python train.py --n_layer=18 --d_model=128 --n_experts=128 --experts_per_token=4 --d_expert=32 --d_shared_expert=64 --activation="squared_relu" --moe_layers=[2, 3, 4, 5, 6, 7, 8, 9, 10, 11, 12, 13, 14, 15, 16, 17] --router_score="softmax" --normalize_top_k=true --routed_scale=2.0 --balance_loss=0.00617 --balance_bias=false --init_std_router=0.00706 --lr_router=0.00132 --vocab_size=2048 --norm="rmsnorm" --norm_eps=1e-05 --tie_embeddings="early" --optimizer="soap_variant" --lr=0.00694 --beta1=0.95 --beta2=0.95 --grad_clip=1.0 --batch_tokens=65536 --seq_len=1024 --train_tokens=389100000 --steps=5938 --dataset="wikipedia_en"
Below are experts of layer 15 (counted from 0) of a mixture-of-experts language model. Rows are named router (the router's row for the expert), up (a neuron's input weights, with its number) and show model dimensions 64-127. Each number is 128 + 24 x the weight over its row's rms, rounded and kept within 0 to 255.
Before each expert's rows: a language model's description of what the expert responds to. This comes from a sample of Wikipedia text that the model never trained on.

# expert 7
It responds to: Geographic nouns and endings of place names, such as River, town, Street, Island, -ville, and pieces of town names.
router [123 116 106 134 165 126  98 108 100 132 167 173  89  94 108 152 118 131 148  71  85 173 134  83 126 149 112 125 115 122 102 137 138 129 144 156  83 148 117 106 177 104 151 141 141 129  87 144 130 119 140 126 106 135  87  90 136 126 116 162 106 130 150 134]
up0 [118 119 134 125 113 121 108  59 116 161 122 104 121 137 139 117 121 124  90  89 110 115  88 123 153 112 117 110 119 148 114 164 142 111 135 138 103 139 115 130 130 116 120 181 116 102 148  88  88 136 124 105  95 108 139 124 153 126 134 112 154 146 150 139]
up1 [126 119 129 125 147 161 139 136 141 155 129 117 133 138 134 130 118  95 110 107 122 109 113 129 140 139 123 105 109 116 114 167 112 105 123 120 137  96 129 115 123 140 115 102 155 109 104 147 110 120 144 128 108 149 105  95 143 110 142 146  83 145 142 108]

# expert 52
It responds to: Final pieces of place or institution names, such as states, cities, University, College, e.g. Massachuset-ts, Mississipp-i, York, London.
router [103 140 113 136 147 117 117 153 103 144 140 150  64 101  96 126 107 114 146 118 130 162 143 166 137 145 113 138 115 133  85 133 129 133 155 106 107 161 119 150 109 179 103 151 114 136 114  80 164  79 127 107 133 186 157  89  71 145 129 128 103 141 144 130]
up23 [106 161 143 102 112 115 112 158 113 128 166  96 105 108 141 122 145 118 107 153 112 129 113 137 133 113  83 125 126 104 136  93 107 115 142  95  90 172 169 144 149  98 101 149 114 152 101 131 153 107 150 136 157 154 112 150 115 118 126  98 114 120 107 110]
up24 [165 127 117 158 169 130 101 137 169 152 113 128 130  86 116 106 122 124 101 133 101 131 119 136 118 107 110 121 123 137 154  77 109  63 139  98  87 141 130 143 150 153 174 149 132 116  86 153 100 147 149 115 159 149 141 143 150 144 114 122 120 136 140 137]

# expert 2
It responds to: Compass words and prefixes in place names, like West in Western Australia, East Coast, North East, New South Wales.
router [ 92 121 156 129 159  85 153 144  90 105 154 116 107 123 105 106 173 158 148 123 111 178 120 110 110  94  95 134 183 140 158 134 137 152 115 136 141 138 117 133 148  91 102 150 136 116 127 141 116 158 107  79 163 201 102 108 126 128 146 152 148 154 143 165]
up0 [ 76 118 109 153 117 124 165 159 106 116 126 134  96 126 137 105 118 200 146 109 125 112 131 151 114 127 173 137 162 140 105 154  91 166 121 109 137 119 150 150 136 126 108 162 126 146 128 106  97 139 129 150 142 151 122 120 121 123 111 114 154 105 132 101]
up1 [110 124 156 146 138 124 138 135 115 124 128 153 138 156 119 131 164 101 127 134 150 139 139 144 125  97 107 159 174 143 141 115 114 159 145 146 134 142  59 161 134 135  74 119 148 133 151  92 157 141 147  92 113 117 117 127 131 145 127 148 115 117 117 134]

# expert 53
It responds to: Nouns closing a team, club, band or work name in sports and music biographies, such as club, season, album, Notts County.
router [124 104 118  88 164  96 118 125 100 114 157 153  79 128 106 156 160 111 130 127 109 154 108 130 128 160 144 141 100 162 120 116 141 117 149 101 151 149  85 142 108 133 151  96 184 130 105 131 161 121 117 129 130 147 139 133  92  86 134 128 115 154 165 151]
up0 [125 134 140 110 174 101 102 143 123 124 129 111 144 167 122 133 158 221 176  87 125 149  90 110 149 122 130 113 129  80 121 127  91 151  84 151 169 129 131 136 192 146 144 101 134 102 119 115 112 117 115 123 150 117 119 119 124  72 107 138 146 128 165 119]
up1 [169  77 158 141 137 107 118 117 147 143 109 173 127 148 163  96 119 144 151 112  89 108 212 136 125 163 141 122 112 150 168 127  88 140 154 120 116 116 150 136  81 117 148 109 129 121 118 147 118 103 115 121 137 135 142 130  93 131 105  85 152 152 108 134]

# expert 24
It responds to: Stems of learned or technical words before suffixes like -ical, -ology, -ics, such as t-echn-ical, istor, onom, ograph, med, crit.
router [ 88  80 134 124 150 148 125 138 113 126 157 166 125 114 139 167  97 129 153 130  85 164 141 106 114 138 137 122 110 174 161 115 154 121 120 104 163  62 160 174 132 120 133 121 151 120 147 109  75 145 121  86 139  80 125 112 141  87 174 141 103 162 127 163]
up0 [119 134 129 175 109 150 148 114 104 112 124 159 133 118 144 127 138  98 124 102  75 124 147 124 134  96 136 153 140 132 128 102 179 143 121 144 112 103 124 108 126 150 142  95 122  97 122 121  82 151 158 148 124 135  86  94 111 128  91 138 113 100 139 122]
up1 [119 102 119 155  97 149 143 106 114 130 141 156 140 130 109 168 136  91 136 106 107 144 170 128 189 180 118 125 121 133 153 128 114 111  73 132 189 150 138 152 125  85 140 139 130 111 148 138  90 147 139 136 164 126  96 144 117 128 187 152 139 130 127 123]

# expert 23
It responds to: Middle pieces of Latinate words before suffixes like -ion and -ive, such as ot in locomotive, ens in suspension, pt in consumption.
router [110 129 129 130  98 117 127 161 134 139 167 145 144 125 114 119 168 131 156 121 114  64 125 155 134 125 124 112 101 152 144 134  89 148  93  87 139 153 122 127 112 168 136 135 166 124 162 135 157 152 134 129 141 123 150 112 152 126 120 116 117 141 112 122]
up0 [141 140 142 161  85 141 110 117  93 121 141 154 122 160 130 131 187 177 136 136  62  92  88 150 150 155  83  77 122 122 153 148 131 144 113 120 130 119 141 130 123 154 126 149 137 121 170 123 112 128 145 106  92 149 172 138  68 110 138 150 183 113 105 116]
up1 [101 107 146  91 108 114 113 136 119 112 112 145 139 148  72  92  96 141 121  98 108 116 145 132 138 120  90 158 167 121 110 138 164 126  71 120 109 159  80  93 127 113 146 155 172 111 158 158 121 124 123 109 113 112 131 153 106 126 152  99 139 125 154 100]

# expert 12
It responds to: Colons after infobox field names, list-item dashes, and semicolons in structured lists, as in "Box office:", "Frequency:", "CAS Number:".
router [160 120 133 114 112 191 110  98 142 116  95 107 167 141  92 108 148 116  98 142 124 113 111 121 137  87 108 126 108  87 173 175 107 149 146  97 133 116 122 142  96  91 132 105 139 109 143 126 151  96 106 124 138 145 114 115 130 145 126 126 148 121 112 155]
up0 [141  99 102 164 102 108 128 133 133 121 113 131 152  97 122 136 136 106 107 110 150 129 142 103 153 103 132 171 128 166 145 112  91 121 100  81 126 121 120 122 121 156 116 146 150 105 155 135 147  74 143 145  92 166 146 128 129 147 187  97  97 167 137 154]
up1 [102 106 124 113 151 101 133 102 107 115 130 158 142 127 115 137 124 108  80 136 116 152 126 171 187 111  99 101  97 101 166 163 120 160 133 108  93 130 152 103 158 141  85 144 119 103 106 121 129 128 153  68 123 133  85 129 127 132  98 131 120 112 122 181]

# expert 60
It responds to: Word endings and verbs in biographies describing roles, such as assist-ant, deput-y, M-ember, Midfield-er, known, served, born.
router [133  90 115 165 100 115 126 142 107 145 132 135 108 154 130 145 171 118 144  84  82 136 115 123 133 149 146 117 149 144  64  94 138 105 129  86 152  80 134  96 110  91 100 145 147  97 174 103 130 115 124 133 181 169 164 134 115 100 114 173 134 122 104 120]
up0 [116 116 122 155 134 100  89 131 145 101  65 136  91 127 141  98 110 110 137 140 159 149 109 142 150 117 171 152 142 103  79 107 142 143 127  82 115 125 169 150 113 131 129 105 159 143 102 129 123 113 170 154 109 131 117 101 147 125  72 137 122  82  91 138]
up1 [ 91  66 146 100 131 145 161 134 123 162 133  88 153 173  91 132 146 197 132 116 142 112 152 150 129 121 137 144 143 134 110 141 126  89 145 103 138 140 115 150  80 130  78 136 147 168 131 149 108 117 155 162 152  96 181 151 210 135 145 124 149 123 119 160]

# expert 15
It responds to: Line-initial dashes, newlines and colons in infobox-style key-value lists, as in "- Release date", "- Born:", "Order:".
router [175 118  82 108 149 115 155 149 130 123 155 111 136  95  92 115 172 145 171 115 112 185 115 113 119  95 118 122 122 106 139 110 128 123 120 153 131 118 106 163  93  91 142 152 136 126 115 154 164 114 131 156 134 143 150  83 143 112 118 151 115 129 100 160]
up0 [151 120 117 120 155 170  93 118 130 161 137 146 198 158 134 124  96 149 138  72 166 150  91 144 117  73 131 161 161 128 108 121 128 125 125 118 139 116 166 169 151 155 117 137 138 113 135 136 154 107 145 157  96 110  97  97 123 141 115 157 152 134 129 109]
up1 [100 145 129 149 124 119 166 115 126 128 103 117 112 111 128 124 147 117 121 100  91 120 136 148 101  82 157 168  68  93  96  92 112  62 107 131 102 134 133 158 165 144 117  85 160 136 120 133 148 155 148 155 141 150 150 126  87 149 155 117 143 117 133 139]

# expert 62
It responds to: Word-initial pieces like pre, dis, ad, comp, p, including the letter after dis or o, e.g. ad-option, dis-p-ute, o-p-inions.
router [139 151 123 113 130 126 133 133 166  98 117 157 155 148 144 141 166  89 164 130 125 124 134 110 123 116 147 115  98 162 135 121 166 160 159 115 125 133 175 141 147 127 124 121 116 112 145 135 136 157 121 142 102 122 154 150  87 126 111 142 103 107 116 120]
up0 [146 125 142  98 178 150 140 154  94 142 130 140 175 116 151 163 117 101 141 113 114 118 128 150 154 122 130  79 137 114 185 153 146 145  99 155  71 134 113  82 108 135 167 107 136 136 116 166  92 122 144 129 118 133 142 115 137 156 111 158 148 119 158 114]
up1 [109 109 151 110 146 125 175 106 117 136 130 145 122 152 138 108 154 149  96 151 174 136 144 153 125  99 143 173 107 117 105 126 146 136  99 126 108 141 140 128 136 115 123 137 136 119 115 159  90 172  86 123 120 117 138 151  95 158 149 117 144 127 108  93]

# expert 17
It responds to: Commas and other punctuation closing a name or phrase before an appositive or clause, such as Rob Bottin, and 1967, and ),.
router [145 112 148 128 125 153 118 114 115 141 140  83 140 135  93 175 114 120 121 117 123 136 104 118 114 113 113 114 112 105 164 160  82 114 133 121 134 110 118 112 114 101 119 111 111  81  90  69 135 118 189 103 137 119 164 122 125 140 145 142 144 114 125 113]
up0 [136 122 149 161 107 120 124 128 122 124 106 106 131 127 117 165 180 146 193 143 125 159 146  96 164 118 106 116 120  98 133 122 132 118 141 154 114 139 142 123 103  73  96 119 104 100 103 148 135 108 134  92 114 130  96 148  93 173 127 127 124 120 114 141]
up1 [142 103 128 123 149 125 138  69 114 123 146  84 124  91 112 135 148 123 146 135 104 134  92 159 133 131 172 121 121 167 103 158 143 141 117 144 148 166 183 147 122 133 120 111 122  94 167 149 141 135 169 115 122 148 156 154 130 125 165  86 126 134 147 167]

# expert 63
It responds to: Closing parentheses, commas and last year digits ending parenthetical notes, track listings and table entries, like "(single version)" or "1991".
router [107 121 157 108 159 153  99 156 112 128 126 130 149 119 114 157  95 110 133 136  93 170 103 140 115 143 173 160 137 106 141 140 146 142 160 151 151 140 127 137 155 131 111 150 110 129 115 133 165  96 127 120  98 149 170 138 107 122 115  92 120 108 127 151]
up0 [101 139 148 185 158 164 108 120 113 115 132 140 150 145 110 137 108 123 102 138 153 115  63 131 185 152 151 155 136  92 153  99 126 137 141 129 155 112  76 163 105  76 109 106 143 130 124 159  89 129 124 148 129 144 146 156 125 135 100 160 120 138  94 157]
up1 [138 195 150 141  99 118 127 100  80 129  91 115 104 145 112 111  92  95 134 117 136 117  97 118 102 110 143 133 140 104 150 115 105 105 121 125 111 115 122 204 146 136  89 132 116 118 124 147 157 136 150  94 140 123 153 119 110 126 132 110 134 128  58 133]

# expert 11
It responds to: Digits, units and word endings in statistics, tables and sports careers, such as the in of 6 ft 4 in, %, tackles.
router [124 109 148  91 148 173 123 117 141 127 118 158 115 145 102 140 118 127 160  97 102 126 121 130 138 145 141 115 157 106 125 137 150 150 128  92 139 153 101  90 100 127 144 133 149 143 112 146 130 154 100 117 132 115 142 139 125 125 164 170 113  97 134 171]
up0 [154  82 100 120 145 127 133  77 144 117 116 123 116 132 124  66 128 130 135  93 120 148 138 141 183 135 189 151 116 146 133  73 125 156 122 165 102 139 130 138 104 119 134 155 155 168 100 156 179 117 113 101 124 151 129 140 152 104 138 141 112 123 139 134]
up1 [138 161 123 108 115 153 143 133 117  99 128 139 103 124 131 117 121 138 170 145 118 102 107 136 122 104  46 139  84 145 159  91 116 124 109 120 108 153 143 118 129 125 126 125 116 147 158 146 152 139 146 155 128 193 142 117 125 106 117 131 120 146 157 144]

# expert 16
It responds to: First piece of a word split after its initial letters, mostly j or t, e.g. j(ob), j(ournals), J(im), cor(rupt), Cent.
router [126 173 137 118 139 127 111 127 124 123 108 134  91 154  82 156 122 139 133 131 171 117 141 120 122  71 174  95 154 139  87 146 133 126 134 122 135 128 118 136 151 168 146 138 112  84 153 113 172 134 126 104 148 113 111 159 147 105 138 126 104 146  89 105]
up0 [116 138 121 134 103 139 107 114 100 145  90 154 149  95 155 151 159  69 121 133 120 127 136 142 165  99 155  90 117 124 131 114  97 111 172 138 141 100 135 143 116 201  94  97 121 147 161  90 148 170 134 140 114 137 149 104 122 147 110  91 139 145 155 116]
up1 [115 160 119 138 147 165 104 129 189 141 101  95  92 145 111  96 113 158 110 157 142 160 165 133 179 124 132 115 145 112  95 179  88 150 147 166  81  99 143 157 134 129 123 140 154 131 117  94 125 130 101 116 121 123 145 144 139 167 157 126 132 115 116 145]

# expert 43
It responds to: Verb stems and roots before -ed or -ing endings, such as develop, return, join, empl-oy-ed, rem-ark-s, im-port-ed.
router [ 91 104 148 110  94 137 125 149 170 143  97 157 130 156 138 157 117 111 120  79 137 152 104 144 137 199 113 118 129 144 115 116 120 125 122 125 152  83 150 119 115  82 128 118 172 137 128 135 145 153  86 158 148 114  96 138 170  89  73 126 144 141 108 112]
up23 [148 121 128 114  99 139 115 111 103 118 132 155 129 134 133 165 162 141  85 153 115 110 117  99 138 133 134  84 109 108 137 127 128 148 154 148  96 147 128 118 128 111 113 169 131  89 162 118 128 117 123 100  96 170 131 158 106  92 122 133 119  68 116  97]
up24 [153 151 145 157 120  96 149 129 138 119 104 102 106 160 113 149 101 132 128 143 105 154 159 123  79 101 148 154  94 146  99 172 135 101 136  91  94 149 161 154  99  96  78 146 126  95 120 134 107 127 128  87 111 118 141 117 119  90  77 128 142 130 142 122]